{"num_hidden_layers": 11, "hidden_size": 384, "n_experts": 20, "experts_per_token": 2, "d_expert": 256, "d_shared_expert": 384, "hidden_act": "relu", "moe_layers": [1, 2, 3, 4, 5, 6, 7, 8, 9, 10], "router_score": "sigmoid", "normalize_top_k": true, "routed_scale": 1.41, "balance_loss": 0.000446, "balance_bias": true, "n_groups": 4, "groups_per_token": 1, "shared_expert_gate": true, "init_std_router": 0.0101, "lr_router": 0.000503, "num_attention_heads": 9, "num_key_value_heads": 9, "head_dim": 64, "vocab_size": 32000, "norm": "layernorm", "norm_place": "pre", "norm_eps": 1e-05, "positions": "learned", "qk_norm": true, "attn_scale": 0.125, "tie_word_embeddings": true, "parallel_block": false, "extras": ["capped logits"], "init": "normal", "init_std_qkv": 0.0405, "init_std_o": 0.0331, "init_std_up": 0.0405, "init_std_down": 0.0202, "optimizer": "soap_variant", "learning_rate": 0.00432, "beta1": 0.95, "beta2": 0.98, "weight_decay": 0.034, "lr_head": 0.00527, "warmup_steps": 112, "schedule": "wsd", "decay_fraction": 0.787, "decay_shape": "linear", "final_lr_fraction": 0.05, "batch_tokens": 32768, "max_seq_len": 1024, "doc_mask": false, "train_tokens": 353800000, "max_steps": 10798, "dataset": "wikipedia_en"}
Below are experts of layer 3 (counted from 0) of a mixture-of-experts language model. Rows are named router (the router's row for the expert), up (a neuron's input weights, with its number) and show model dimensions 128-255. Each number is 128 + 32 x the weight over its row's rms, rounded and kept within 0 to 255.
Before each expert's rows: "comes after" lists some tokens at least twice as common just before its tokens as in all text. This comes from a sample of Wikipedia text that the model never trained on. Tokens count by the router's weight.

# expert 16
comes after: "-", "\n", "|", "==", "See", "==="
router [166 147 105 140 143 193  92 145 119  96 156 137  78 164  91  95 121 101 220 138  91 112 116 136 107 113 127 129 121 160 141 127 185 116 154 133 125 105 108  78  92  78 149 138 152 121 149 164 102 124 150 146  81  94 118 141 124 106 101 157 158 160 196  97 126 126 137 133  94 137 132 143  74 161 128 115 101 131 113 181 163 111 100 158 163 108 155 169 163 112 166 127  89 159 170 120 183  98 133 121 124  79  68 142 150 141 116 126  78  75 161  86 162 161 137 105 204 126 161 126 140 197 128 124 120 153 164 162]
up2 [121 143 129  82  93 142 124 165 131 137  85 172  63 124  63 101 150  96 145 127 137  84 128 112 120 124  97 152 154 187  85 141  81  46  99 120 130 110 179  95 156  57  88 130 114 147 140  97 102 144  95 218  88  79  76 115 125 127 120 132 105 149 126 149 125 167  96 157 132  73 112  78 160 121 153 101 148  95 124 113 155 127 138 161 123 151 121 133 122 124  87 149  82  99 125 120 143 160 134 131  99 125 133 138  98 194 121  91 117 127  75  52 121 121 156 104  38 134 109 164 129 102 114 120 101  83 219 114]
up3 [ 63 153 174 100  92 120 101 125 138  79 147 121 134 151 107 168 162  91 107 109 107 129 131 130 143 134  98 141 140 131 149 117 175 120 111 128 112 164 104 141 147 131 164  84 186  98  88 149 170 143 126 124  88 151 105 113  79 110 123 157 199 120 114 118 129 131 110 144 144 144 153 144 163 133 177 133 128 163 110 142 108 168 127  94 120 150  90 117 141 131 129 175 154  59 130  99 135  90 120 109 156  80 192 105 116 110 124 111 128 105 183 113 164 135 187  68 140 160 151  84 123 159 127 112 131 148 122 137]
up4 [184 127  62 113 149 101 116 138 141  24  91 132  89 117 160 128  98  57 169 144 147  47 168 162 103  78 167 139  87 137 126 106 139 124 147 127 147 133 106 102 101 101 130 130 160 101 118 156  99 157 143 125 158 152 124 109 191 160  54 148 113 120 205 154 100 125 155  81 207 142 144 167 164 122 105  87 137 120  47 171 129 116  88 109 112 140 139 137  96 134 170  99 126 143 101 116 118 165  42  97 188  72 129 121  97 104  97 198  66 130 117 152 101 105 165  72  94 139  92 133 150 129 103  38 130 159 103 108]
up5 [139 146  94 161  39 131 135  77 137 172  93 142 102 144 115  93 112 176 123 155 123 134 184 146 173 113 161 112 138  91 136  68 186 145 101 132 144 111 113 136 146 136 149 137 143 145  92 124 174 105 123 171 110 136 120 127  90  97 124 109 171  77 146 152 109 150  97 147 110 142 166 146 197 197 126 170  93 121 162  72 131 155 133 109  97 147 166 106 146 132 146 108 184 135  82 198  92 129 177 100 208 169 152 176 103  10 154 135 107  85 155 117 118 153 136 123 136 150 136 128 120 122 100 167 120 195 119 102]
up6 [154 145  25  92  99 147 139 138 129 167  84 149 106 192 159 141  84 145 130 103 150  35  51 119 102 183 166 168 150 118 127 121 130 106 116 101 177 134  91 145 135 129 202  96 124  85 177  90  78  88 141 164 104 152 145 153  48  91 142 113 154 142 117  90 117 174 130 150  89 102 112  76 164 109 162 173 135 158  72 154  99 184  63 112 103  92 106 126 126 182  92 145 103  78 163 145 125 120 152 131 143 155 176 142  67 126 107 123 127  95 174 125 148 112 119 108 211  89  99 152  67 164  83 172 163 147 108 122]
up7 [ 67  77  91 172 152  74 142 145 125 189 149 174  70 119 116 132 165 101 101 105 117  84 197  75  76 111 137 135  82  78 140 144 202 142 119  80 129 223 118 146 150 137 121 181 105  95 102 176  93 172 169  90 134 130 138  83 144 151 126 105 123 165  65  43 134 168 126 157 110 126 138 159 127 179 140 136  85  95 133 127 151 125 179 114 146 108 117 115 167 125 180  83 111 113 147 179 139 127 128 146 118 116 130 137  78 118  99 151 132 125 152 108 164  97  84 112  96 101 121 111 126  84 128  87 147 177 255  81]
up8 [ 98 146 100 169 112 136  99 108 134  99 218 125 125 132 119 149 155  98 129 128 108 124 117 130 194 173 118 118 203 125  98 151 162  89 167 124 145 112 201 204 155  72 108 161  90 153 154 108  90  97 119 186 102 182 150 118 185 144 113 108 153 213  78 120 138  70 130 151 188 120 139  83 119 142 151 126  83 150 119  97 166 169 141  96 109 150  97 143 164 184 128 143 135 219 124 157 140 166 177 157  94  95 143 169 149 139 112 143  97  94  98 174 125 105 174  83 205 149 106  78 110  95 113 127 153 114 124 146]
up9 [140 125 113 149  85 110 106 129 108 158 100 161  90 108 144 170  84 161 162  82 124 181 156 160 126 102 135 112 182 114  81 145 115 196  77 152 158  98 118 120 143 103 147  92 104 163 160 105 157  97 144  58  63 105 174  92 148 133 100 173 130 185 108 135 124  86 136 176 102 103 100 104 152 207 160 115 188 126 104 135 123 129  67 150  90 136 139 130 177  92 166 150 119 106 111 137 129 160 148  93 131 150 135  88 121 127 149 105 110  76 126 162 100 150  95 104 136 124 139  88  79 134 123 160 130 153 150  75]
up10 [114 129 124 130 121 100  90  67 202 220 179 205 138 100  87 168 110 162 102 145 162 148 153  97 142 116  61 108 107 140 150 118 204 190 147 149 143 153 167 125 115 152 130 145 131  70 113 149 194 174 104 137 104 168 112  91 114 112 117 134 155  99 150  82 186  70  95 166 135 125 134 141 163 132  52 120  81 131  94 117 125 159 111 160  86 143 152 161 122  84 156 113 205 145 118 175 143 144  84 141 152 165 101 181 111 156 145 144  97 154 149 170 107 122 123 153 127 141  99 106 100 136 135  84 148 192  83 133]
up11 [ 32 137 220 128 139 120 125  90  98 132 135 114 129 185 114 116  55 173 138 153  71 166 117 139 151  84 123 164 144 145 134 159 146 129 114 137  95 115 154  76 145 111 193 107 167 175 133 143 109  99 197  50  96 136 115  85 152 129 171 115 143 102  86 117 109 122 110 112  99 147 102 141 129 153 104 182  72 127 204  76 127 128 110 135 100 144 154 138 161 158  99 130 167 119 113 154 113 134 138 140 141 146 120 158  93  94 149 142 155 139 145 146 131 120  79 183 155 137 122 170 142 169 113 184 116 112 107  96]
up12 [147  89 182 111 176 152 105  93 133 159 104 153 137 134 138 110 124 109 146 121 118 130 159 114 172 181 149 108 176  94 107 131 143 108 159 125 144 113 129 100 122 144 159 113 123  99  75 117 162 139 123  30 106 144  82 113 137 104 141 157 118 111  78 103 135  96  68 137 134 160 143 132  99 121 114 131 171 143 115 126  81 159 144 143  92  61 117 116 149 150 133 171 131 129 153 105 105 146  87 148 126 146 103 124 230 170 138 108 104 131 112 100 104 161  78 165 133 141 138 128  72 115 160 118 123 156  72 113]
up13 [124 111 188 158  85 141 122 146 112 121 170 146 122 121  89  73 117  89 181  95 151 130 115  95 104  96 111 139 178 128 117 193 177 181 129 108  82  99 143 157 107 117 158 126 103 158 151 177 165 157 130 177 118 182 110  90 149 117 119 114 172 185 177 147 125 125  87 136  86 142  61 128 147 133 152 114  96 168 137 135 184 117  98 115 136 151 141  81 155  66  76 152 118  66 114 123 151 121 142 140 169 150 151 131 130 124 138 106  94 110 177 109 123 152  86 146 196 168 175 104 173 124 144 102 172 153 125 112]
up14 [116 162 111 213 108 116 160 115 127 147 157 172 156 139 134 107 151  65 175 139  94 133 157 117 148  69 136 141 148  76 140  99 107 167 139 128 179 110  98  52  68 154 121 157 150 141 112 110 183 126 168 199 120 102 188 135 136 131 121 124 145 126 137 185 174 105 183 163 117 162 112 131 124 131 134 161 115  98 161 101 202 104  77 187 107  73  83 122 107 122 121 117 123 143  89 171 122 118 106 121 180 123 105 112 105 142 103 127 145  92 153 135 115 148 117 139 115 128  99 110 112 159  85  91 124 111 172 173]
up15 [109 152  98 156 143 146 188 137 155 103 148 132 138 111 131 147 122  91 136 123 128 133  84 150  79 101 105 121 122 114 145 129 203 121 151 111 108 137 145 146 124  77 157 141 138 132  76 193 147  84 167 201 125 140  94 143 142 120 113  94  88  75 111 126 123 134 165  90 161 108 136 131 156  90 179 100 112 155  72 121 182 117 150 139  97  99  94 201 117 129 114 106  72 124 128 105 118 133 114 157 148 188 218 129 150  45 170 171 148 103  73 147  86 133 110 150 132 103 140 143 142 136 128 145  54 137 161  78]
up16 [126  92 144 169 137 103 151 150  84 111 137 120 174 167 139 153 138 118 116 140 170  59  63 164 165 120 140 127 144 111 187 138 118  65 141  70 116 133  96 120 101  83 145 117 199 108  89 135 125 143  59  97  76 148 127  93 141 160 103 162  66 142 125  67 153 131 104 154 131  97 175  97 144 107  44 146  95 115 134 118 101  85 129 159 116 135  94 158 129 110 128 121 170 114 122 181 153 185  51 128  94 218 104 137 169 168 156 199 111 103  99 122 126 150 172 142  95 107  81 139  95 164 151 180  82 104 132 154]
up17 [107 121  69 147 122 125 133 136 167 149 140 111 139 129 152 112 126 188 164 129  99 160 126 132 201  85 167 109 136 158 136 115 142 150  58  94 146 155 134 114 143 144 125 166  91  81 118  79 170 125 101 116 149 195 158 130 184 107 125  64 102 111  99 129 123 146 152 132 150 130 151 152 142 219 109 141 154 144 114 144 194 117 228 118 142 120 169 133 176 125 123 137  29 126  60 123  98 175 230 112 115  67  97 101 142 112 158  87  88 147 128  94 126 190 141 138  65 141 133 127 154 111 122  77 155 146 100 162]
up18 [143 136 138 137 154 177 174 126 177 102 174 137  77 115 115 128 120  60  94 170 155 102 115 156 178  95 125 103 164 143 138 179 128  52 130  88 152 134 174 145  27 159 133 123  88 111  83 112 113 125  50 145 124 139 141  92 121 126 120 153 169 178 125 125 114  92 140  68 142  77 138 150 122 120 169 137  49  98 123 171 110 157 120 160 113 116  85 134 124  83 129 135 189 145 174  86 147 120 125 143 125  74 170 112 155 128 162 114 143 145 129 155 144  99 139 134 181 148  95 171 119 143 145 111 174 123 123 151]
up19 [101 115 121 145  90 168 205 148 133 198  92 163  87 118 151 164 177  96  65 107 129 119 128 129 126 125 161 184 188 197 145 100 133 111 172 175 117 183 150  96  92 130 135 155 147 134 117 160  84 116  92 122 121 149 103 126 118 128 105 116 124 117 129 222 114 207  67  85  90  94 132 144 153 116 143  90 116  68  92 142 177 143 128  88 118  77 138 185  86  78  95  89 102 105  85  84 173 123 163 128 116 124 103 129 121 145 119 167 156  90  83 128  71 152 152 114  71 150  99 117 161 134 173 150 128 126 127 133]
up20 [160 182 127 134 136 126 117 165 109 106 163  92 110 196  95 155 107 143 126 128 100 134 114 180  85 113 110 132  90 104 153 129 134 136 149 155 106 148 109 132 105 147 214  99 133 137 118 187 132 114 147 136 131 146 140 131 143 106 125  48 136  94  95 161 212 147 153  83 134 136 110 151 134 118 113  99  96 116  68 108 139 165 150 131 150 120  92 213 123  94 198 102 115 168 132 152 110 139 164 161 141 147 131 178 161 130 133 154  61 122 156 173 113 127  40 135 146  87 201 124 128 205 114 103 106 119 147 141]
up21 [103  59 170 134 158 153 140 126 140  85 123 161 121 122 125  96 157 157 114 103 203 128 123 198 116  75 170 114  70 200  75  69 113 155 100 116 142 250 147 151 181  98 174  74 143 121 161 180  68  96  93 135 146 126 165 117 176 159 105 145 122  87 116 137 131 131 117 123 102 189  87 161 136 122 120 170 108  89  77 155 158 129  91 179 132  47 132 185 115 174 125 132 102 145 182 120 129 171 116 130  93 176 128  83 159 155 158 121  90  96  93 134 141 121 131 188 134 111 137 112 108 194 136 120  65 202  84 109]
up22 [109  98 104 131 121 124  83 180 155  92 145  81  54 159  77 142  75 165 155 168 180 107 154  92 169  91 160 111  72 105 117 128 137 190 104  70 103 157 107 129 141  97 110 166 144 117  60 104 129 195 186 131 137 131 133 143 121  94 155 178 143  93 135 148 107 142 151 140 163 174 125 139  66 132  82 115 100  87 128  90 170 132 137 125 171 130 136 110  97 156  95 113  45 132 165 112 157 106 146  86 126 159 112 168 154  46 130 122 169 110 150 184 145 150  96 124 114 140 116 154 159  87 120 108 152 129 113 119]
up23 [113 117 129 136 154 186 127 152 156 158 162 153 111 106 177 151  94  88 179 142 191 149 141 195 100 143 148  55 128 167 156 134 135 125 132 187  77 101 141 147  58  93 109 208 149 151 146 136  90 139  50 157 118 104  99 118 177 135  93 125 113 130 149 168  48 144 111 121 138 140 165  59 142 187 156  86 177 134  91  91 146 117 110 157 181 170 119 133 155 116 176  90  81 146 116 103 179 143 156 110 130 110 121 162  79 137 134 106 119 136 110 108 136 101 134 165 139 130 166  95 133 172 117  57 180 149 117 106]
up24 [ 79 156 127  49 118 111 157 172 120  90 134 112 136 186 125 141 148 120 203 136 123  82 108 150  95 126 134 143  99 126 190 165 141 131 187 172 104 130 162 141 174  97 137 159  83 157 149 183  97 124 106 206 139 161 134  89 114 183 151 140 126 137 157  92 107  43  78 141 103 136 109 152 164 174 136 170 138 105  79 147 113 114 143 104 106 186 139 109 131  46 135 117 142  60 156 164 159  75 112 125 140 139 100 140 154  89 193  91  94  99  87 134 105 148 193 133 195 129 161 125 134 185 121  90 148 128 156  94]
up25 [ 74 124  96 137 102 161 174 109  85 108 138 108 139 171  96  77 151 143 173  99  50 164 135 127 155 144 162  86  94 167 158 150 118 110 115 150 137 120 121 120 119  95 189 143 166 148 102 152  88 115 136 114  92 151 120 177 139  71 112 112 175 130 139  64 114  65 184 142 114 150 149 136 104 141  72 150 119  93 120 153 137 163 116 119 105 133 156 110  79  87 127 214 114 143 165 103 191 104  97  79 146 132 160  86 117 155 117 162 109 121 152  88 156 191  89 145 105 103 148 151 172 120 141  94 118 188 129 135]
up26 [129 135 118 138 152 100 186 119 171 182 136 156 125 125  72 111 141 200 157  84 128 164 117 152 155 143 101 155 121 147 114 111 154 139 159 176 148  84 134 142 116 159 110 139 101 182 101 137  64  95  85  85 154 156 118 139 119 120 122  39 187 123 128 146 140 191 142 140 136 101  71 185 113  98 180 129 135 154 145 121  76 102 103  98 128 118 132 141 119  47 196 141 160 134 136 133 123 147 157 145 176 183 140 154 131  98 123 123 156 107 166 142  96 178 108 134 110 113 103  80 100 163  91  80 133  55 189 132]
up27 [159 142 146 142 143 201 130 142 112  43 132 200  94 116 144 148 197 185 160 112 105  95 134 131 181 146 147 143  78 151 127  58 131 116 182 110 145 144  71 122  91 152 110 134 122 119 199  88  78 133 117  85 154 140 141 141 158 132  62  75 110  87 140 115 145 114 127  95  73 123  78 184 156  87 182 141 118 152  77 100 117 153 110 172 108 109 109 154 118 108 149 113 101 111 216 135 161 116  95  61 160 165 174 133  89 122 131 163  82 142  54 141 168 163 128 125 174 114 134 161 103 171 126  83 162 134 142 118]
up28 [136 125 187 125  65 179 123  94 141 108 164  62 132 139 117 141 131  98 153 126 128  94 135 137 124  98 108  82 165 110 119 167 143 117  75 145 154  61  87 184 154 142 165 120 101 137 156 166 107 127 128 123 146 147 157  98 108 100 114 134 169 124 160 197 132 144 142 105 148 119 149 144 178  85 105 135 104  75 135 139 223 166  84 124 174  63 117 115  93  95 125 104 113 192  74 119 156 119 164 110 164  98 116 191  89 120  98 157 130  99 166 110 150 138 164 143 160 104 160 147 137  97 149 145 142 173 103 153]
up29 [133 136  85  94 100 124 157  81 134 136 146 165  95 179 131  63 125 126 155 140 133 107  44 122 105 179  80 122 157 147  80 121 137 135 130 158 136 129 195 178 125 165 109 255 132 143 158  93 151 110 180 137  99 115 162 131 135 138 136 111 157 143  87 107 105 167 151 105 156 106  66 165 183 114 147 108 163 107 113 134 117  88 140 167 114 144 152 131 157  69 164 110  99 119 143 100 122 133 127 125 165 174 120 156 117 157  79 113 183 100 149  96 106 177 117 159 106 139  94 147 141 154  92 116  89  47 132 183]
up30 [ 82 135  64 147 123 159 153 126 121 127 149  82  92 147 168 106 144 130 104 113 141  96 148 140 141 133  79 159 176 161  82 163 134 128 117  64 111 166 133  88 104  86 158 185 128 172 154 132 118  91 143 126 148 142 155 116 170 114 134  85 177 116 117 105 129 123  95 167 129 108 148 153  82 174  56  64 132  82 175 123 124 103 118  76 128  91 154 110 131 166  99  70 166 184  88  89 144 106 161 110 105 101 129  61 173 106  93  91 105 106 154  95 100 109 142  93 125 129 109 125 128 152 138 166  99 183 130 137]
up31 [210 157 138 143 180 168  69 153 135 153 152 163 147 125 118 157 155 167 161 111 112  98 146 117  90 118  90  96  97  84 112 165 113 107 145 118  61 106 173 163  75 144 105 130  90  95 136 113 140 126 166 133 121 115 170  89 100 104 145 162 157  98 118  98 138 116 126 141  80  75 108  98  70 114 172 140 140 120 130 170  96 137 120  98  52 169 156 108 105 139  84 132 140 143 128  72 161 137 138 168 178 112 123 124 145 142 118 111 121 156  91 129 151 118 153 191 116 114 135 112 104 180  89  77 126 157 149 130]
up32 [163  92 129 138 114 109 189 147 142 128 137 118  63 175 127 139  81 201 177 152 113 147 166 134  61  95  81 118 141  99 123  91 160 144 123 100  84 144 204  82  90  74 113  99 145 142 129 146 141 164  96 162 126 162 143 101 133 162 141 139  87 164 110 182 102 175 169 127 102 100 130 120  63 112  93 158 146 194  82 105 107 135  84 144 143 108 143 158 121 120 159 183 138 144 116 176 122 104 112 115  74 146 114  70 130 163 147 168 117 200 167  84 173 109 173 140 143  91  99 130 185 105 116  95  98 124  74 155]
up33 [ 96  52 112 132  80 157 104 115  82 149 117 152  80 100  83 110 140  75  89  74 134 110 142 149 131 201 159 130  94 128 108 176 129 151 162 135  92  86  85  88 147 144 100 172 105  72 156 124  84 108 149 168 154 127 101 114 161 157  97 154 144 123 158 130 151 144 150 141 118 105 147 137 129 134 190 119  78 143 117 107 149 159 109 115 131 146  78 109 149 114 183 160 144 135 192 132 104  94 128  99 117 101 158  94 135 155 102 205 164 127 115  99 114 166 119 181  92 129 124 175  97 169 105 125 173 107 164 118]
up34 [139 150 180 115 111 149 100 115 171  65 148 149 104 109 113 121 147 115 139  89  42 162 122 170 145 116 154 147 135  92  87 122 137 134 147 108  96 105 181 169 143 125  92 150 118 145  99 155 138 142  79  69 121 134 118 141  71 116 121 187 118 146 139 118 173 110 137 153 151 118 138 167 138 119 150  77  77  99 111  87  92 126 109 165 132 154 163 108  60 141 122 127  91 179  94 181 165 107 173 198 143 141 125 146 131 124 149 174 132  87 101 127  88  88 139 144 159 139 133 149 141 158 143 173 132 136 123 100]
up35 [116 151 150 170 120 150  88 137 212 121 165  74 152  99 132  88 126 142 177 151 164 165 173 113 116 109 173 108 116 144 117 139 185 204 176 122 145 105  35  99 128 152 131 117 144 126 178 142 111  73 112 146 132 131 173 177 134 145 119 110  58 152 121  94  89 141 106 170 159 113 129 156 142 104  84 183  55 136 103 151  73  96 154  80  83 161 160  88 121 136 131 186 131 167 185 107 125  84 111 174 151 142 147 124  89 164 157 157  92 118 152 126 137 116 188 150 128  81 155 107 142 134 161 113  75 146 103 150]
up36 [158 149  94 130 162 154 175 122 153  59 127 121 190  96 178 149 111 140 113 153 131 129 134 159 125 148 161 175 153 141 197 180 130 107 135 198 155  92 133 125 127 115 112 119 104 105 174 126  85 138 138  87  94  88 153  73 149  78 158  98 152 115 145 102 185  99 169 121 121  88 112 160  90 141 150 162  74 135 156 128 173 144 211 181 128 175 100 132 136 113 138 129 104 117  81 126  99 154 126 134 107 160  90  80 149  71  95 162 137 118 131 204  86  91 113 134  92  86 113 151 130 139 135 101  46 123  83  85]
up37 [115 121 145 115 108 206 136 214 159  91 124 113 139  91 110 145 139 143 167 154 179  85 170 165 129 166 102 112 150 108 108 162 134  68  94 165 114 101 105 134 140 173 187 125 122  72 136 114 163 104 129 134 129 137 210 126 147  90 129 172 131 120 148 139 175 154 135 123 100 122  62 147  98 158 109 157  57 120 176 139  80 111  72 143 106  85 106 147 118 109  97 187 136 164  88 142 118 161 134 139 124 101 219 113 154 133 120  98  97 148 185  84 116  83 121 118 125 124 123 129 121 159 102 131  63 117 142 118]
up38 [135 139 148 126 181 120 119 133 182 129  84 106 126 125 147 171  97  74 169 142 100 150 166 174 134  80 106 178 135 127 168 168  99 135 120 108  97  92 128 135 149 133 113 116 163 136 136 127 125 132 104 144 111 131 104 138 103  97  92 133 139  82  89 161 178 129  74 184 132 125 182 130 168 125 200 139 127 166 132 132 132 109 230 141 167 139 176 148 150 147 185 167 143 130 120 163 152 102 145  91 107 136 129  94  99 160 132 138 158 132 149 106 135 128 115  80  81 148 168 128 114 115 116 148 109 186  77  99]
up39 [120 105 135 112 164 153 100 105  93 138 145  51 109 160 152 169 108 185 129 154 165  90 180 145  80 126 128 156 184 166 180 140 154 126 151 128 140 115  88 100  96 169 106 143 117 136 167 147 178 148 111 124 124 132 143  65  59  98 136 108  73 155 125 112 133  75 132 145 130 180 169 136 173 145 131 143  90 147 193 137 155  98 120 109  90 116 130 138 146 145 100 136  88  76 184 140 107 134 143 167 115 144  98 149 145 117 153  94 137  68 201 153 108 158 172 103 128 189  76  99 118 134 152 151 125 133 123  78]
up40 [162 129 125 107  82 103 133 129 160 166 156 157  77  94 119  79 140 134 119  51 112 170 123  61 146 152  82  72 119 143  88 170 153 158 146 157 187 145 113 144 127 124 113 101  97 157  79 115 173 156 143 140 166 115  80 150 147 115 143 114  75 157  62 183 157 118 137 187 150 148 152 152  70 120 169  95 178 106 130 128 118 136 164 146 124 152 144 119 125 137 110 151 107 184  97 141 144 156 105  91 128  81  90 131 124 127 129  92  98 126  72 136 122 127 126 146 152 125 113 127  78 190 119  64  85 224 168 117]
up41 [177  98 155  79 120 134 134 146 190 125 140 127 132 159 163  91  75 151 136 136 183 156 102 108 167 145 152 133  63 149 130 145 116 173 144 152 159 138 131 104  77  60 127 148  89  98 154 126  98 166 110 114 135 101 132 120 180 143 136  42 151  71  71 154 138 125 125 119 101 130 162 186 107 162 123 148 159 118 185 115  92 130  64  91 116 108 174 121 141 159 126 133  89 162 146 156 121 117 125 142 151 136 111 142  71  95 161 140 188 110 128 137 120 117 128 183 134 200 105 125 112 119  94 147 150 116 101 178]
up42 [ 77  78 175 180  93 153 128 171 125 126 107 156 149 153 101 123 116 132 120 136 126 154 145  88 153  84 131  71 116 124  88  99 121 119 146 148 134 165 110  91 114 109 115  97 174 125 159  87  78 116 203 142  68 102 160  88  97 112 102 173 146 147 152  54 142 107 115 171 148 115  75  99  83 141 127  77 138 132  76 143 146 148 161 135 182  98 101 212 141 108 150 104 159 118 134 109 161 173 136  86 121 121 123 196 119 113 130 168  96 159 170 168  98 100  91 114 153 138  84 127 161 116 144  96 152 131 154 112]
up43 [116 124 144  79 114 152 166 205 144 104 161 187 110  83 213  82 150 100 109 130 125  70 131 173 156 148 177  98 121 113 113 134 135 143 168  85 121 186  77 137  88 122 167 166 100 142 129 102 104  94  66  91 165 106 125  85 139 104 134 160  87  84 106 161 128 177 122 116 151  83 141 166 133 110 163 117 169 155 110 133 122 102 133 111 107 188 137 156 113 122  65  79 116 115 132 100 115 190 109  81 114 163  94 171 182  81 126 134 140 171 124 178  78  83 140  99 105 112  95 144  91 111 114 173 118 175 100 144]
up44 [ 71 116 138 203 121 152 114 129 124 119 143 203 132 136 163 168 127  51 180 113 151 150 142 101  87 152 162 151 129 169 152 147 121 143  84 116 152 102 159 107 123  84  84 159 134 125 106 136 176 105 133 159 147 112 153 118 145 167 129 161 192 105 134 165 154  75 140  42 137 134  77 176 126  94  67  70 168 129 114 127 121 103 139 153 123 112 134 153 147 153 186 150 162 125 117 108 125 129 125 148 164  63 181 153  86  89 106  91 187 159 112 149  85  76 192 116 120 127 158 163 154 110 133 116 154 162 157 106]
up45 [145  65 109 171 140  83 143 148 132  43 163 123  91 162 111 104 158  79 115 128 120 115 132 103 106 158 119 127 137  82 111 178 189 218 129  74  95  84 121 111 149 157 143 100 157 180 125 102 145 170 112 100 143 122 177 170 127 124 117 137 146  70 147 162  86 116 183 171  77 160 155 181 165 115 120 103 144 119 168 171 114 132 141  93 136 176 130 141 148 123  57 181 115 127 123 106 137 126 162 103 167 133 101 102 143 128 119 101 149  61 142 103 119 106 139 120  98 106 199 114  76 120 141 129 124 141 114 104]
up46 [123 114 107  68  80  58  92 149 134 122 131  78 175 155 105 130 152 132 136 125  85 102 129 147 126  91 150 139  94 101 106 119 157  57  86 153 115 132  76 163 108 132 114 103 198 114  75 188 129 109  88 139 143 105  92 131 134 105 173 151 158 120 169 153 129 109 162 156 119 192 213 104 150 134  93 129  93 114  67 160 101 120 106 116 124 151  99 144 176  55 205 125 153 140  89 101 155 162 122 109 121 120  92 163 122 144 111 171 150 115  98 145 105 118  86 101  94 120 150 155  92 153 133 134 130 189 144 139]
up47 [ 81 143  98  99 187 165 108  91  56 142 144 134 157 114 125 149 136 131  98 160 154  90 124  86 115 116 198 113 108 168 146 161 122 163 127 176 112 123  86 125 133  66  90 140  91 125  99 127 152 146 170 118  75 148 121 103 144  88 157  69 140 116 125 135 133  95 141 131 150  79 159 128 138 111 123 159  62 140 125 143 182 155 173  66 129 126  84 170 161 132 137 120 147 140  85 103 118  94 146 108 117 125 171 147 125 106 194 154 139  94 116 144  93 144  79  85 209 164 162 158  53 131 132 146 136 175 100 135]
up48 [138 130 100 183 158 182 143 186 104 114 134 180 196 125 187 143 175  97 129  75 109 110 143 125 127  60 107 134 120 110 162  78 126 142 165 123 162 126 174 119 141 106 134 119  83 146  67 118 174 142 199 123 117 136 155 113 107  93  72  74 103  98  88 160 184 154 119 115  61 129 150 136 166 133 133 107  78 115 175 159 141 106 104 117 165 126 132 156 172  95 110 155 111 169 162 153 104 163 134 131 113 132 105  94  95 122 138 135 140  42 146 144 101 148 136 116 108 108 157 171 143 121 124 132  88 105 118 123]
up49 [138 142 118 117 189 143 153 101  52 153 188 124  59 131 147 110 141  93 192 121  80 146 116 112 135 119  88 162 119 154 100 114 182 138 158  79 115 128 138 160 124 115  71 156 163  81 141 141  76 139 119 142 163 133 101 111 158 121 107  98  75 115 157 118  98 139 127  59 144 146  90 151  85 122  71 133 130 140 135  82 159 132 164 124 162 165  78  94 103 119 172 122 158 125  75 181 146 122 114 171 133 178  84 125 152 119 176 125 147  77 117 175 126 200  67 115 101 110 100 156 178 137 174 111 126 110 115  82]
up50 [147 129 114  89 142 149 160 134  73  80 136 116 125 147 154 116 172 132 128 115  26 145 130 193 146 130 126 150 100 172 140 172 150 149 162 108 147 146  78  98  83  62 115 153 149 123 143 164 103 114 113 194 105 158 171 134 161 180  96 169 150 115 107 117 112 153 112 132 163 107  86 181  89  96 106 122 112 157 116 127 106 104 146 150  89 148 127  82 140  93 172 119 120 168 144 159 109  86 164  94  97 135  71 134 181  99 134 176 136 161 106 140 110 135 112 116 156 128 144 141 104 130 166 144 174 186 149  97]
up51 [119 126 112 160 127 158 119 122  44 105 123 102 120 111 137 119  82  64 128 168 119 134 115 114 167 172 125 119 162 186 144 149 107 135 106 145  94 130  76 124 136 159  95 103 171 104 154 183  97 137 127 167 126 191 141 132 142 152 111 172  81 178 173  74 111 117 145 170 152 110 110 113 133 123 119  91 150 144  56  61 152  50 148 138  67 113 115 120  55 114  90 138  92 196 101 181 163  96 152 130  76 117 118 195 108 181 104 108 107 148 157 167  96 112 149 109  95 168 113 127 111  91 155 123 119 112 148 156]
up52 [162 117 115 136 116 111 136 142 132 147 183 130 119 145  99 124 152  94  94 114  74  53 147 230 113 159  86 135 169 119 133 135 137 153 124 166  93 118  81 130  83 132 173 168  58 105 138 129 103  79  96 105 165 149  76  73 148  99 143 125 148 141 168 117 191 117 173 173 128 141 183  90 113 140  91 115 107  96 113 114  93 106 161  82  97 136 168 142 123 155 154 123 114 182 142 211 147 137  91 174 111 125  89 111 113 135 138  76 137  91 165  42 128 119  72 137  97 132 136  56 155 145 190 145  54 152  74 197]
up53 [180  86 153 116 141 162 174  90 106 129  79  77 134  71 116 142 162 147 146 172 112  85 116  51 148 162 161 155 118 179 114 134 188 121 155 108  88 136 140 175 131 146  94 103 159 129  98  97  98 108 122 100 105 160  73 106 149  79 126 160 144 179  96 127 145 116 108 158  65 139 130 156 154 123 155 102 161 152  79 167 123 152  86 112 209 138  77 115  87 121 155 104  44 186 154  96 105 135 148 136  70 136 154 169 118 139 144 176 119  87 153 180 177 156 109 129 118 123 157 155 132 183 157  58 124 125  66  81]
up54 [122 155 180 181 152 128  79 165 128 157 136 160 116 115 105 101 104 104 169 108 120 123 115 154  97 138 150 108 164 148 167 131 176 127  59  91 171 137 109 141 128 135 145  62 104 108 156 147 140 183 225 113  87  95 124 160 134  74 135 202 109 163 172 164 125  97 125 128 102 169 127 125  78 144 137 138  89 106 121 182 125 120 107 147 188 136 113  96 136 101 135 137 136 135 178 151 106 113  92 103 140 159 134 136  99  44 120 114  97 143 124  85 110 154 142 121 185 107 102 139 140  99  88 185 172 141 140 139]